python train.py --experts_per_token=8 --d_expert=32 --router_cosine_scale=10.0
Below are experts of layer 5 (counted from 0) of a mixture-of-experts language model. Rows are named router (the router's row for the expert), up (a neuron's input weights, with its number) and show model dimensions 0-127. Each number is 128 + 24 x the weight over its row's rms, rounded and kept within 0 to 255. Numbers have three digits each.
Before each expert's rows: "mostly gets" lists some tokens that are sent to it at least half of the time. This comes from a sample of Wikipedia text that the model never trained on.

# expert 36
mostly gets: " E", " G", " T", " B", " S", " M"
router:136171094125111140153113203114130110141159125120144144159122128123108136125142121137114072094106117140094132110131101136101155133080164098132121141118191108134112098114107149108123176118125137120129114101135121161115114129130121167130150132121171133149101146131157138133081108104203162189151140144151104127102154088124116136126088133133144163140162108140177136134129115142138106137133
up10:180135165166128147119124115088150112163127129121099147118122157149127159183127143179104114170156144141144103124141172112125115110131129159126146107135104127130118136130124092116117107162119131137158118130132117131111124124136107131147107122090131123161142142177085149122134176146106112113104136132096163082127117112138155095093136170138111155147165142179078103124109123086132095066146
up11:118135152091160109122110118137122150093115106113069126136190099126079092092126137127157160123115104121099130167095142126107148094120123166148131125159094143105135121115130119152105152125142150099109152154149172107121148111145145151121089078105159112087132117092155136081126156133097146124144119134158136148131114104118110167165099162125113122132131135095129138127122129157123186163085
up12:120176079081110131131130125135119146173160113112129094073156187120114108164146128135089107123136106117141122105108153139138118144174127175099175163123069148121129130160125131106142131134122151132181124104090131120131153128173099099175124099081125147109139139135121093119126149145115138143089097101104162118149123156150139151132117118119108111127120096150112127173113113132132141131149
up13:101123100102122032131154133076154121142117151117119119126089126134100172151126123154178164129159117129148095112158106113072132147086103153164164139120075110145106139151132127110110132150131107110140136101130123155130091100108129070103078146114103151126132122109129105103114141146117101119117123108116144120118127142112125139110113156129110110113152134098136104148182120126164148126101
up14:112101096131124117169091131130119154101157110144127105095108099114166119116137165157149113128100109103113104106145129139105109117154149135112084085152143143162128151127134090099145109113157120114129137136149140160151158138154143139144140095148077087159135104094145073128142131132076169104146140148118135119183133109127128078140156109128125104111126118103148088174085082117139105102146
up15:169108137140082107119108117110152146151123136149131114091106101131089157182145123154134093157171114119099115087124117150110135086121120104139157151105146107102133126142134115125115136117155113158165137124103160105119115096150120127112090118074145169147148137120136115119134136145117120112140193118147133082102130132106138101093111173172146167107168172150144120149145161155105105090142
up16:114102111055128127164114139137149130108197133097097128124141136152134120159105132175144103136120159127114156159133157104159141145130166111129100131153146156118162151117128110134151136115142122121147124162094102153127173155199096119124129152154124090135131132082123155140131152117140166153144129098145147127099157148146110093147164122119136106171132133143141096175122106158087124150118
up17:160110101105136126162098118096121112110104172149111138085135111155115148083120133145125124154161126104142112090147159089068126147122084116140148125093160172133125128156160133095117111123123114130160149148105135132113162137115135106108076094117126116140146069127140121147126121117145074124107139125132101073095142114105149114069125097129151139119100158165155133116122128146167134090123
up18:081153113101105075153141117079137085144115130162119124156122169109122163133147110143135151153175122125139073086125134128079111140139104105152185123097114155109170121143127141120120153132143109122147126134093166152126146171119130091137092077121130105096139118137131143126130126117159110120100144111134169122092123194110132128115117142138136126122150124170141115164167137134151164132114
up19:100140170090139134107097121061167164166171106086114122156116116104128153109127187141161156112149107131134099141130172122145144093130132118111138128141117124147125104138155118157138097134095117127125118141095101110133113134111105123195070152147150118088144115113149077126148108186125099147167135114144118095151141132129116103123109113136135105148143140162125108119094134131108141138097
up20:105138161076126123131154111124127127139135139108145093147159120118166138111098122124162161135105121127120133119129114084128120164127137173130108144103120107128103138141123129128125093140108129103072147105127092143135146082163111136099168130145084167090125132115130120098110132148112162132160124126117115137144162142111122094199138096155112073131097121076086118136078084095100151119110
up21:139149110102126143160152103133162113119112148112147135105123144103178092113153099171109121122104145106123125103131125125112121070139085108126130105109126096108157178135109145149125110130159130144144152151106139133106146191122131120138132136141088137150134123146102101145105181098139122101100138105098093113164143113153159122157159140121095082105082141104110124100086086120070113121148

# expert 3
mostly gets: "port", "ion", "ance", "ction", "ner", "ition"
router:123119132139107133165134118137195152121117114094116167152134126084108153111121087127106141131148093126133106115124104102139137120120082190135104121113104173106120149138146112124054136099130109119115104168146161102120125144127132131114132121135104129172103135146103095155093139056091140121118077098126116127158122118128140079130116128104168155123116118114162100116119091126118131091137
up6:125159118094139117105144087132181137105138147092149138164100113129113135151089115140146125161117114146173140145130186118121119129138152138114152149138126096127175134117070118124112104118128131097095106145129149157125143124084111107127178091103116145117150138146128124147112110095139126089073138114131121126106145142114145140148171120143168116212155164109160082143130126112102111128130
up7:099169098060115089134132128134144115127126144105171130118122119070125151130124122122121149135144128083093125156135120098139120151075103108094138131117112109111138116174146168147150090181110119096124145141133123105125154157061090141147138090142182118129124126123140091126099146127105097132174146125130114133124142134125106094155110143157116106148116178164136133167129110105115108115143
up8:123160173093122162130180148137148158115183104133121153101120072125123118113122125139106105173117142097083122167154151137101131087103131102124133110150152157132112170159113138076100134145163133120168112138122126176113169141179137115070128121130134159130124123147142110109144151111115121169129127081125127096114116123161142117142137094144134134144133132132125151125105145116128088084162
up9:147134145147130153110104127131121127158182166153108157095119120117133137104137128156126102131105110157103128076145160131113112105130154065133147137168143148156130142134100069127097100150113089150199125123130113114103103071137118130110140120143127106111143171148130158122145088135150136154112099140135124077115098129114147094081109143123139133133108103147146069148123126112163107111115
up10:134140163079140117117136107147138120116123162075151098137150115127136120079155148109160134129128112177134150117122126102105126085196137110134121103098153139076100140121126125108104154136123116119105134144115097104130169135070106169138109133167126074118146164128123089116151134086123165134169126129098120144138121120124114146138141123134149085107123090114094139151122120082076115120106
up11:121148132109109119079136161082149138098158138112116162162152102124144143120139145103110135127101131090140143125137104189097081131103127144125109168133093126140145165129169130146122177153124136126108097150100117135131120130160102147195167120173188104149124136130099118132108096142104145088144119157114137107128185163151116142175120125158128133132142108138129141141127087116118115120160
up12:096131113115110118189154128139107111147145108127096111135094137149143096117156110118120112124104143091153105082167148113132119091107100133116138129103126129111176096139110124085134113129133137112172144128130133134135187161154116108132132153110089112157106071111136119133115126153107101184112131140147112094136142107098127151140101070116135132118147135142199114161146107164177131131151
up13:138146090161106085122112139112123137145137107107186134148133101107109127107104150164152111212148157109146117123102111173104156109134165133135096187181134122079071112130152129097139128140139098107137129187147130114125165158136140147118107116114154141117134146134150126122123159093113123170139113125116135149138117127135106153136096149100146095133111101132093118108140136164120105126148
up14:160136132112118102162132126059124142144100171079142125099117138124147150137114118134122133152159150128109064109120099117099128109148129081114143091154125143134115115168169169141133101117119126114150120128083103153085123119120090112109156149110175118128133148136131118114131131124175181173130099130119090099135111170117136092140136114119126155112140160124168137134191135110125142125165
up15:121145108143149125094088096099119126126119147091120152117109133137112120126132104086086100116129144100181143118184143162143132139151129156131075107147138130134160143146105078151085094130146069142097101120093086125092144140128140098136133126171170153096171129163093119120132128096112133139122140119164123125115105163140154090136135102147151151108144119137121082125113167136128107158127
up16:116135156125146089136154116122155114107123168105187106124130182132096130116093129112141144175152138164101137140110164124171098117106184128151149153090122138167121154161103128154146091147134108159107102133131142122129117089164150149103125119116148103103138115135121092108138131128154118143162138113123145172127158112103165098147117145185130103125120133116107169096088106111132133100082
up17:114145114130142167149129116157151183156150124130160128126098105116106112145118173121133119105132197095128078135171100125137136129116110089151118153161172094123138113126135099090118105098135141112134110164107151128086123124131129085092082140168137103131139128153101122115102129079093125147132158130135157138161155149113160128119148102145130080088116102119144167120124103113099115112161

# expert 13
mostly gets: "'", "ill", "old", "ell", "ll", "ard"
router:142106102108134122115122091165133135112110116132161125114172117175139155096112082110128139120129127172146164096147134119148144136158168121108134096110110140164143101126138097155076125154137112141123123127155147103116128144107152153146172103148119142085082143116134123080140139153086115106135122139100118140142129130131134147144126095111040132186135142128127109126146157109122133178075
up7:128145136071175115120153116175159143093115113137113121102141133133143124108161136126132156161143116189124097098145078084121124126130121126113104114159120086172154161134119119145123100140135155140132144155122138080140111090161153093121152125128144141131149108089174132100096136135110178089117146116137082144161173140093141115128141151122146141147155180114126091128115135096124103119130
up8:147143144122138067137120128155105090121155130144145150125190111107088097092103124145105136131120115184133088093097118121145119113149145138106157131137123122117101141132133129140073108113119112102093136118136105149088152138179103114160136066122145067155141108176138094081128086146131129151104105101140094117161118173133140117156140138164149141140130110135117134128122134122151128125104
up9:124145128084123133079129097121142094130099111130085118086135070172136122159087144146142119129124134171146131111133145167132076121116154119172082157101125147167116129131115135117118141077132121152143116130093092125113179089100092163154134094089161120134137111108140124126140115156125149114134139144137171097156120122136170112130152147132115112123147105093109122175134161105116114110097
up10:100156119093158094166127117163155083151118140110158109119124171146095111099132100144195143167135172121121129105121108085076152134125166125137168149112104081134092106118145149145085109090157122109132131139152108121132131100099123113149127142138163125110145110122101101102102106128120165083115131116129128133167151095121140122158153135125107071140119134134122102132109111123112094094108
up11:088125126127129108127142151136127179137144109092157134131145173114114127147109100154163131137135126136148134125136139087125119158102139109127103100142127143105143079136136114143073137117058093119120156132160132128104111109093121126153139109153129098111136079160121149094124116122115139152073168148075118153091125148120144119104146124121155118140156168141123070161166069154124102123117
up12:125172078090155142151128155089134137090120137119112168106131149135135086078087103134134107159108096114136144156143128104120114149102146150146121125146142132169176114121136147136108104125142092161165127138112124124097077145142135112186146165139091116147125101119157138123096152125133111149114099107138148111132143163098124076087146132120137139161107162077103101150113133116160135113100
up13:122134124123148093084133137062105094126120122137133144083161151147178130116125147158173109139137145163157095120141108121125132139133173121156101121143111107121140134141136091117113102107125143135095148114129162100127115134154104125145124141129135131154148117163095077086075159142106111133090099065113136123168132140110139137157087156152115094149168149151153140119175121133120168124131
up14:124111140130141100109092141124164136102132119142122147089153125194117083086127130187141126143091090122144134051161142096127111125142120118143141132115104116153143102103145083161113141123154150138166106151135104112137157102120123117126100121106105122121164145114118140134100082097144181120131124110107114087148105154091115103098125126095147098140109122164142149147168152144161119124152
up15:162110113102128100118155122132117139146142142129164101104165129180106106089156120143175120131129139136148151107109107093157082130094132124167109146094148111132161133141152141114102138146146120159135093130132118161117126116081142132091091085135149173133122167125122178101139131113117118144137134152134108085115129108091185123096114111131105123113194135105135093136085152105150093112132
up16:116131103114143102193075144155151136160149150122169159086155093121108088118122106142174093148160156088148138127120138102135137134146103112083124166097120125057086114143139116109124128113137154098168116137103137132134150125144093139099114130119144131159128108127159158065091147075103123174163123104152111114121139125118127110122112104140132131133129132140111133132115165111117125143115
up17:132113165106170142091127107140136134101134103130172113160165109122156105117135130112135132163163155145152133153174140134133139142179144114079124175167148172148133137181147111146137145149116113109096162137145097128082109135087065121151137106105104140162147147153121139129108102133136122140134128124105153129154175159108145103144154107095098103115151127136130119085142161124096098139109
up18:144177137114141135108137100151120138129161162117143109186120123124136104107077141132130153145153172150175109092135138120115113145132135055158098104113130136123090104132112146175093090139103134166103123108124121078092112135132104076140166099138099147129166144130148161133121133136161165139134162120124128106096099120145149099139138150147116095107125112163133149123160082138125120147130

# expert 2
mostly gets: " the", " re", " The", " his", " that", " He"
router:139075110102143161157122149147108119133119115115174093111138141166119154118171118146116119164141179102148111103122140149100087131169166113143120124059140128099112166112132106130098124106127126143115121151093138122126142136143095079141092147107127114099143084167131127171128106093146113134166101157154136087110096152158133130096187108097139141113118133140088123122123150118136122124133
up2:136120139119126097100148139126150121136139130115132136113157162101171150102113080107137089100120140120140133091120149098108138142111137146102175167130087155151119144121084153098112130146097104168151096140137121161117123122155132110125122128156136114109175111128124085085130124140185112150156103122124144112143111145124141119155127093146117146122197130141198181167111121146085118099129
up3:162134156175135102074131161100148165099135122116132136154141152127135114140184144107108113136069159134111110114145149140151141078145123146115116133128116138110154152133116109159130098140123134142104078156090141106112131122136116125139157141134106133117138144143099150142137116130089138132092113084162110166172095129135145162107170100161128094190138139114145114119125128148084080157165
up4:139135115067127127124111154093161162126178139128142159089152141121101130121110137113127105121147110170118146111136114107119158114098127124151170141153146121114151131122104144128136174123143117093125134127160119157128136140097161141089099072066182121132132120156078142109103133085136133142097143118139134128096083137129149143100124177134141162164155162132159094092155126140128121132165
up5:128124141142139160091120125098147131116161149196113119116158120128164102115086127111153144114131116136135119115113151077139123181098113096130182112099101160140119110116121127102134176120161111120159173100105140115115109157149117103105068111139160131161130142131107128126124103099135158154144130119162172102158131119105147138118187133138122112093130115097137170117162118143166164134150
up6:169105103143147133095125087146182172085094132148130092133157113169100112128109142098110097130120143155127061095142126123115133090134145137126106136158119091112114135135120161109121100112137115144129144094121135152126135140115096132128082111088175090133121100158122118103119146101092145187097136145145124097115105162132124075115133174131155112153115124151118090108126137120104119139160
up7:141131054102144177127154164123122100115099149144133133160132147143131105106153135128115175129145131127142123147139095108109107148136121121096140125138115134154123155133082103102139133135107084196130124133111129160119140104187070078190136143138116126152112119137134101133135113123167137150169133124118122085135093115154119115137154066169114105119108136149125121134149128099151152109111
up8:157117091128176101133131105112125162118089143124145125104109140123138123133134093110130141148156123099116102099137150122108159114163116140105127088134072146103170133116097113139113158173138100133144143101130125139069131158125091099170109127130108071081120140136160120115133121127101179149148125137148131179123142176101111116135132118140119074081142113133120099119149112183142127123103
up9:129114136143144129077146112154106146117123127172133085105139155191105128148118138141132086140161127114145117151132166084161103164140141131171129112128120096125105154176118113161133098118111115102092132178154130133092156179129121152139146134147108159088181124183121110130111136129118146130128138154148137119162110118130160134128109097131102107158142156138128127123186090158152115111103
up10:162137132135153092137139114148147126108122123142138141124125158157155072124116109124119141128103111122159162126101150116100138078155143105102140129117142101106129133128147134142137102120169142151127151137132155116124138137132082148123088135116140118133131130120148144132071182137132199107133157152095087098165127177064127088079173122124146132151104081133126136144124123142094117089164
up11:129165137147113108158167141072117158142151118111111103140149087178177122128110152129115147118093124151117133152164118116133127169116142120145103057120175142162101119146127144137119122136146100118107144078125083147120096109084060111105127101173113103097120152119084140142139137105162141132158138132137127169103153148142129137152137111141137138144162106115138093156133128107141117120110
up12:054158159121147118125139153096113127118122137159112107102131134132102113159152127120138147174161104116130133147121157087115102118119127190131146144106133128124146105143127157146097148137105119179100146189146160127095101105108178145109127116106128120107139109111118131098123119134158180137072142133161138115198137116140142144096130151109132161125116157143105099116127136116105166127165
up13:130093169154124145133093123172140109132112132133083161108116138091149114141142143163128093154110110125153152120173156122117114161104161084118115120124127096153142151119100098090157175152147132139175124143104144098135135136116108099105162150135115129099115108087108108125132134121104123126159136119108111123131145145116134109159098121122146102124114051178142183073113103087131144140124

# expert 20
mostly gets: " F", " B", " W", " Ma", " La", " V"
router:096130130125122115135157147089134129156093130131129163112127129177106119143107113123125134103123143108125140138102101108122108167155191120131135132183127063171093116083097104152133142128136144138130154121122126125149146099098157130121138142135157151077120134103119144131089103123103119093184153168071124127136170109090145128130094157120142117160132108140153164144140116169138117156170
up5:101101123119097160159126137154150127110141121141115089114093136120132111102123133135160142129168128108126162160142145076132124119169142126148139097116158120114121150131104137146163093153162127144093163180136133113124115190140121110110113126095166143146134151086117100104083142072114094085165133132111141105158166129101132112155137135171147101100140132169152134108161093116169114133125
up6:108153080164131110164071117133128128125170122120136089140122093101099088198123162082110113142142152115080153131150109152076131115146148139120106109130129143136081137123130164142149140140148156166104160155156124131088140169180121124125164116117136130126130114109087133126148135078114144109156123123140137113154180106128114149138177135131136145107149110100122123110141096124127126132151
up7:105154125127156085130136142110104105160157101097131120104139148129140161142144131144127086130107124168149122100147182099099121129119136126129188093153112078110151116120114111128096125115185065122152157110104167126135162118142073104123122151116162104126108132126085137136102105127129114160117179132132142120078167134108145085155083109131135135114150105145147137141157117132139145111131
up8:160077091189118151084083139109114165129167121125114093171092152128095132174125095119137125137105158121116134112115127166135152162164090148112159115122116108109095161136131113119098173141107109167104105101137160158141126142127115094136126143152090116133130097165109135108155146139135102139142138108070122119129145153146145130151158117120121144117150153142139152140122100130103090112175
up9:178143137132133109127091115123130123135136146111128090142137116158075108093158156108126185158117126149171138095105152124123138120167120129131096113062136098129109139137104123162150122103156124147144148139193137140127109148094120162135138110157108161125157128116152120131125172148106145107136142170112140131132192154115118135116163098115070115127086167136119159119129159162108122130118
up10:118121097066138087081190148170144151103137136118126130129172133125162131152147127113123148185121128133119132109111144131144139102126144134110094122164139114149112167114112118132139126162125162117170149152087136103136170121124087100108142139079122165106175112134119107116118109154126143104117164158106102100091110128142137092100099144175135124124128148125144147179171138140126137128160
up11:109116151115138149115117120105101131090134133095134138146135181177151065103134117160115142141089134152173128132147142171121149135137133110162112144097080153123115119145150056147149173178132151136107107141135117101155132097114136146144135116143104159117190145100090117145143160119116111112149184099147098130149099139107105119140114146140156112162111123149120140120128107131111135156103
up12:110134119097141157069145060157093133121145110157183127184093146187116110076135104131117147099092077146109099116143100145143124108150108123134161123090113117106132148154129089121157119155134138194110112128138117164131134156150095155136123154136110121120134142109127122109103138134111109113137092131132133137114118106152122133191124136093122156127103113132141111097125140149118146160125
up13:112115145121099141153097059132179108144105113139161155089171132147115075132141127156143138133147130125128118109146121104112119111089112138130144120060146135159126134125135147107125136127143135155131130116106120136103124120122128128149095138088154139128126125080062112121124112100110127128170097103126112085164136164162169117164099166138095087115113139139128111140117108125140142116204
up14:141158145124121123095150098123140162127136077064131154132166109107149120098157139144121139112100122141117120152099086137129131110097075124134114115148081093136127096138108117179110127103145107165129120127129161140111144097131115163160087130166150115143124117125102117145121117117147117113167098124126098112106183143136071098163132105157103148109142118143156140135084105181114108098141
up15:146158122118103124156154109111139126116129166147110136141090129084137126110123128157193105135105108116130114125160168138131127130187128127090133120067064091120160141142106136152120135116120130126134107101087105141123091105104149122132104109152158157133174120158108132106122127125117102103134146131093111127152182136048122098117118114103102113141151114160145109111146122161090156131121
up16:135108148153143112142119171158138101147144145090164161138109125135136122127180116153133115145121100172179089110126129158090110107148141106124174095143130099113098137123107181134096136133198138148163135101122139131124118147163088107134129091118090118152130136142146171163079117151128118129101163117120161127145111097097154098180125152120124123141159117146121116112146159144121121120157

# expert 11
mostly gets: "===", "ay", " me", " years", "====", "my"
router:139134102143144100126128196104170093102137147108148154139125154135128098102097120144143118163106139135143135136102131139155118104105103167112102102122152164134130113124136157142069098102104146159138109147129138151107114111115149078173154137111123115156121098113134144113130150158129155122126080107132128057163091118149126121145119127122152146082150123109121127158118110105131164183183
up2:113146142112108135155162142126126129111202131106122137118135138124112145086109130093194111134137099148080115126111091123139123130142109140118120125114140122081193174159146149117110141145105157125130118128151123109132127125134092127131100119082148141132191120147161086130118104119138112092157144110158111150148128111117085164178140126126158148174134157119111082112087126115100123152124
up3:127173143133147125105094150116163129133121129088125120130094098117124112114128125128109098167106093125070090106104128163101131116093140114121094114097093155103135146131091109096107131147165125153133125104148165123099143092157129142114153171094178091081139138125088168064141154146123150122138117153103119135123159133120169144142129104102137130133118109138139102116107118136083102084143
up4:128137112131173105111124135160124102182117153103116123126133119139162093073139100113141105148102096097140117145124104110078132114129152115114123118175139126149096146135134108103103115147149090154163117144147148149079161108111093115136102123095098088136136135132137127136131135112160146188123129125086115129191100102149149130130170090121096098152148135143135065130113110090129135107145
up5:159154147116080108141153139091112158122113154125071129132104112136150076148106112124127150140095104152132139145129112066156158135119107147122114117140160146104128150135124119140101120100097148108137133135093137123131117124101097103086165104111125126117134134126104150146134090132129134149092183184142086110122140151105082109118126105116189127160117119111187101120156107129150090097117
up6:121147066083111123108119114140153182107121141175111164146109094115082066107138128125110096155104128128067162067121068131158092088128117127088099138126147096141137124138124168145106166141124112148120123098126127124124119152142129117120155151116174101116140141143112124126123118153130140127118097133120167139094129132149101148149125145087103117128118147147127117134139145141104123167092
up7:097117162117169091119146117134125087114162143137154114132123112124138148151170096142154127124135104120116145127131153168145087120104133128092095165087116155106180120150098136150137111120133127131110114143096166144097144128146110100158158131174129157093135117131114107183139135158115113181106152153120135094162183067146119127158146120132125090121117128120098104112108111146169095146113
up8:096118050102089109144146112129153084153181148124132154163137169099105111141106138172127089159141151127123137129164135133135106109132138112157120119133188150126141161127157127141111110104128113118133159167156139106106117156125096126136116125135133146111137112089154100110082151104105114125143164109142136134096101094122114137075120091125132063140124107096140128131137109107163115104151
up9:102135103106161096135164125112147148121131155112158172156142116151148164106112109084143113104109154195119134119128109149121146162178124151092146113124124129128147140141151163135102170146087087148106125103148143138118074122109103101083132136126111116166177144131101147151120132166112091140133164133094146151116128188129118128103110113153116092145139097108120150112127148113126134149085
up10:174109109111114109151157119090158137157103145117123138102138130125141104157125169133164121141114125125143160116146125161136137141136113134188141132153128143120156106130164120093168093119193126092131117136087119148127169143132107129111116124090127112130113104155142154104131125088136135145119108165162105110129157124190097100154157107187156140139118108123124084123173136114183111095129
up11:123159139078161151117114086148089122128119138105150122126139116160144096151156166105079115143086090124137141133118155155155138089122162115116127149177145082167112138111157126144113135101114111193104129140174121112134153164170135134129133130152097115128121131114157121115126122127087146117131157127191122177116134129151080127106132166129139113155125124151110155155128121125129074113148
up12:130104141138169141112135115141091140135151147142128086120138113157152105103175059133136087132098144132141154133138179109133130118188126130146099126126161121116139127151096130108163119127143127135088098102127120138075136096168111140135098090120122114097125107135089106160142115137133148123136122082176106124156160121139150101153167065153124078143134107116126137150109117129179125129141
up13:086130115131155129099157139105131142080137107102151121188167126127121101117170117150127137144099112151155117098126138140110105122089118125140134094089121131114144139134162115134103133137165096070119131177151147094140140133129132171145105124140120136129151126165124064130121097119076163145155141106129133135151108116149156116134091122109123109211113098116132127138158110108165120155160

# expert 35
mostly gets: " 19", " 18", "|", " (19", " 17", "°"
router:134165084091098139108067139156106120121128131126149144107130125097088103153134179147106130141093113134146096132150181143120115141133141116130110126126096120151088110119080106171121112131110137127179152120126103129116137139144113114162099121155145126158115110162139136121132097122114169129143076134132144066080108133169115137120162147095105181114129119159092113121149128100097123125158
up8:126139105127061125130114156158136176108131178145145148153154126138153129138099084144139121124105160173083099073131103083055135100130140097143123130128117115117160150120134111097122124126146153100138095100131127121155085140176121105140147094124142099124118128079157128108094155114104113142179174112140116133140134124117149119128101144150113121151114134117112124149130131101104113083145
up9:121125114113144127115094132150181151106129170119119116128144119137095092079131090129100121173174129043072163161120111102140111134110157102118100133122137122134131146145153161112107128106105095112114146165136190109081179101169141140103106153126116137129140120095128109109154143087114145098129142138167106121113148133139123119142084143143094129137123149126139123106136119130100104135129
up10:141115128142139124105122114119166095129123153120136113138150122142131085138132146126123125140137110193127134136112163118125120067162150135111130102147116118112131139099122179156106129165126136118145107089127099132134101110149079133159152178147103089136123164114131145182122142169134126130156172162132147153138120102100099092137165098147110092083192136126133150132128092149135089122172
up11:112127092133132155087165112168147147153126107099162143152128124158127155115162136094113096150147138149102120143129141153126156087174129109111152142103119104129142135165148151127127164131122152190080114144106126104129088084148098154131129087135158103141128122141113127077140131135111131100121174120117086166147112142091117142128198116132118123139120120094144137110157129120070139151106
up12:129120180129103133091112146136157116097132126152100120130162072144109107122102129106149121137116131120103131106141140091095122149142112126131147090143133122098141156146125116115126148112175113091135133162131191124152139124085097125110121117099128148102157140136118051115101122151155161157139139162176132126125152078141149156163102112160135101146139121140133083107170083097142129154101
up13:155159183136114123133120139091143121115200173076110143154092137113117122153138122108121071089091088149121107103170088120114133139120148130103078103154135126129131165138133113121133156146147148146118098119134087114141105107110129081086104131137103160111134139133118150130115152120099128135144131130162120116092101116136119143099112050151166126116129111141131109093118128129108108118153
up14:138125073112150065174148134090134134113132106154122146103163138138140134127126126143173154098169134086121122120144097134123096169118130125171159179114112124126101115139113136099186137111114078128134113111115162142110134148092131091131058121119144123135134139120100126106135117146181112140112136070091146098116150134123099101102125110101127131138101115100131147129131124110150138083111
up15:124147131125139135129137129129157137117162128159127121122141099093110157066124108124164107107127131158155107075122173086065138113150156110159135115133093143130143131098116094134097119089134129103097125142101131147114159155132125091128111096136142110116111090121107103110127126101117092113120111119141151109204127144126162085177159123128123098117110119126115097142098145072157114116166
up16:103122134123135142124122156104136169101115187146105115148088125107166095087130117162165134145143129077083165143113136132137092136164092117163175107151128103103129147128105176119132136165135095116116166128144153116132118116128111095112100157133084095128128100138098106118116142113131117136184131124156118126160126108142092127162190129151097118118124122135118136162115096141108100098162
up17:089111119135137119116141121075157112170134134164171123146195128128130131133128152143128112117144108103127120123143137080119110074138141152164141168160150133087149125070113158074149189156137137136165147119125128165145142148160111141121088098118103117131142092121135105083143125149175134157087129126083126111128107155095137119134159144129145123109117137145163153118123098126140123123118
up18:135136109091123072134137115132152149135153122115139106138157089123157141130133120122134131110119170124137157111168078149097115172111110133159149149115142126146122117158122135115129117125133126146149136135117123081113120110116131108060101141110148155094129177121126136101102126138093112067065130094131125151101131148142083173133110146118157168219124125114134126137131145147117109104118
up19:062147122120134125135146153097098153124131156146116109117149099128191107068137128140190144125125152128141158139104122089124133158137070123181135129133137117106125140130094099116140152141150116101133136119105159120185124144155107085152111130139079129151113106136131134125080130123115113101126157118082151100145155123138094124159168109109128079133121104138115149138123089099131125103145

# expert 31
mostly gets: " G", " O", " D", " A", " Al", " L"
router:050146145168170125112118135132144135114101081110105155174137120118129092113135125087143123119138096097099146106097136129093149119137165107147145114182150102094118097116134139115154152061127138137142138166138162093165148101132090153084150116108152154133122127137133119130124130146155165135115120157131141090146136104137129157132134094158159174099145096099152138122126111114117124143113
up10:119153102109129100146146153119097136096142163117128113143159122138159130142144141092121131178146109155121085066139146144141160129125147166115124111143121101122127113114132142097128107178130096141135107141114107143128201136130130145111137122133100130120103128102108083140118116142087115068100136099147097058145135121161158118105131137117166133108155130102150079141089133102136087111167
up11:121122097131095113113131128153137125103125129144105140157152160122119104100140082128137134115096119135110087172117137151099073126133171092151189099117129166119112127109103114091096142105120104155147131140167111159118115099168132080129128152122156069110140129163077086132110125107136119122105068128132148116132119150112121140138131132138191132146116151110125122129155123085131157092154
up12:179175119158137132124122123161155123140149148098127095108154134120102112128117092109158138143131122111141052149129149095120129145136111153120137125166152111114144096150154164113109143101108172127143117172124133150101172154121132164156097123107189117129164108119133123093092132101105126098138129113104099146144152132072109142103137145135148144133128184110167131136127110085114126098159
up13:135125131139126135100118100118143142136117132059128111142117176126097092147138120147125118133151125140116079105110139111085156085129171101150156102120117145098134127112072116123100166106134113189159118122115132151115184124137135147150108142107162122150133133115092125128103190107129141085138136118128153102123127097080156127129154135088121125127145124112148085144090158118110166141173
up14:121145115178145129131113116153126080169124112152150133122099134139145108171093161143121110169097163122150121106161143152159139135149118124113136122099100105113102120150137103154106133147162115165099161106092112119112145117139050126110126107123136109120148127103132109106131136106072171151127176112113121099132124144101146089115135118147153116072124136144123174161189105116122123101138
up15:113146121117158144104150169178123100095169090115105120110082081102131152099117143144129127147122101159153146109173119158101125140146144115128117135119146109178134131143145109101139111138118104115120072172074140112120105142134128113146099121129144129112171141163125124157157105078094176130134126142121141146117164106116156092152144132185132107108128094150119103126135091113107098158110
up16:119169132112121118137169121158163124113143158074105077153119179147105110108138162118145131161155131093133110130141099103122122123131150141130120129146141060156164146158145165164144092095124117162113160111138101129108124099095133137145183153118145110115109115141106128129124141154147123104104122145130107137167137101085128120128155144140140103153172137120173127111054105152129143117112
up17:158159126134107154090111083115172167119112127135154148149106112135107131104140123120160128177165116098118106130129127107129132134115100159123145149160125116149167150145106137113133136110127096156112112140118142110120130145106145117138121156146151055161147122124108153156128105113158192149114136108143174079161109155136138127111131119126120153151123142164093098159106108062175111104093
up18:119129104124157104123109133125118129097123096152226176129111117148097162126092148143129102148139112120109132151117123125090151099143173115133167149140137123065112127145108093146138134124138134149132104142120122116108150106152100118136124138122168144117157113120098116110071120130136149174162137093146130134111159104112155098095125135144121111114130091094113119154094120172066106140106
up19:133146108116136113161129134112159158104117138127097129114118129131159141099136174152150105127102086092134147119126118116101121123156150140074157120110169147147134156132185155142166132150134122148124140099101106113087162098149150107125080144110143097115151139087160135127111120127110118114146161150143176171125115104101130119060153135162111151143115135103122114071159099087155118131104
up20:138111133135163109123111120118126105131126109130147139142128081188082079138128128115172121152103130129136112096084116145133139065091118124160128081111132097150162179153097063091111095122129137163110141141118124147149141094125108085145156122105142113121132095137143071135132168130130105093156167110138116115132122089176122134138123126129152117144135115109114114120085148132101131107118
up21:123115119138175096141147092127105143096144147132084153171089118106143099142155081134125147144136139133131124116171150142181116115137104118133144072128134088088174113125118140129095137144173131122176101133105135124140128118143120114158106148146105137173143095176141102143122112141105167154122088096148131097166147194128110118140135091131136125131134108145150135133121134166076116117123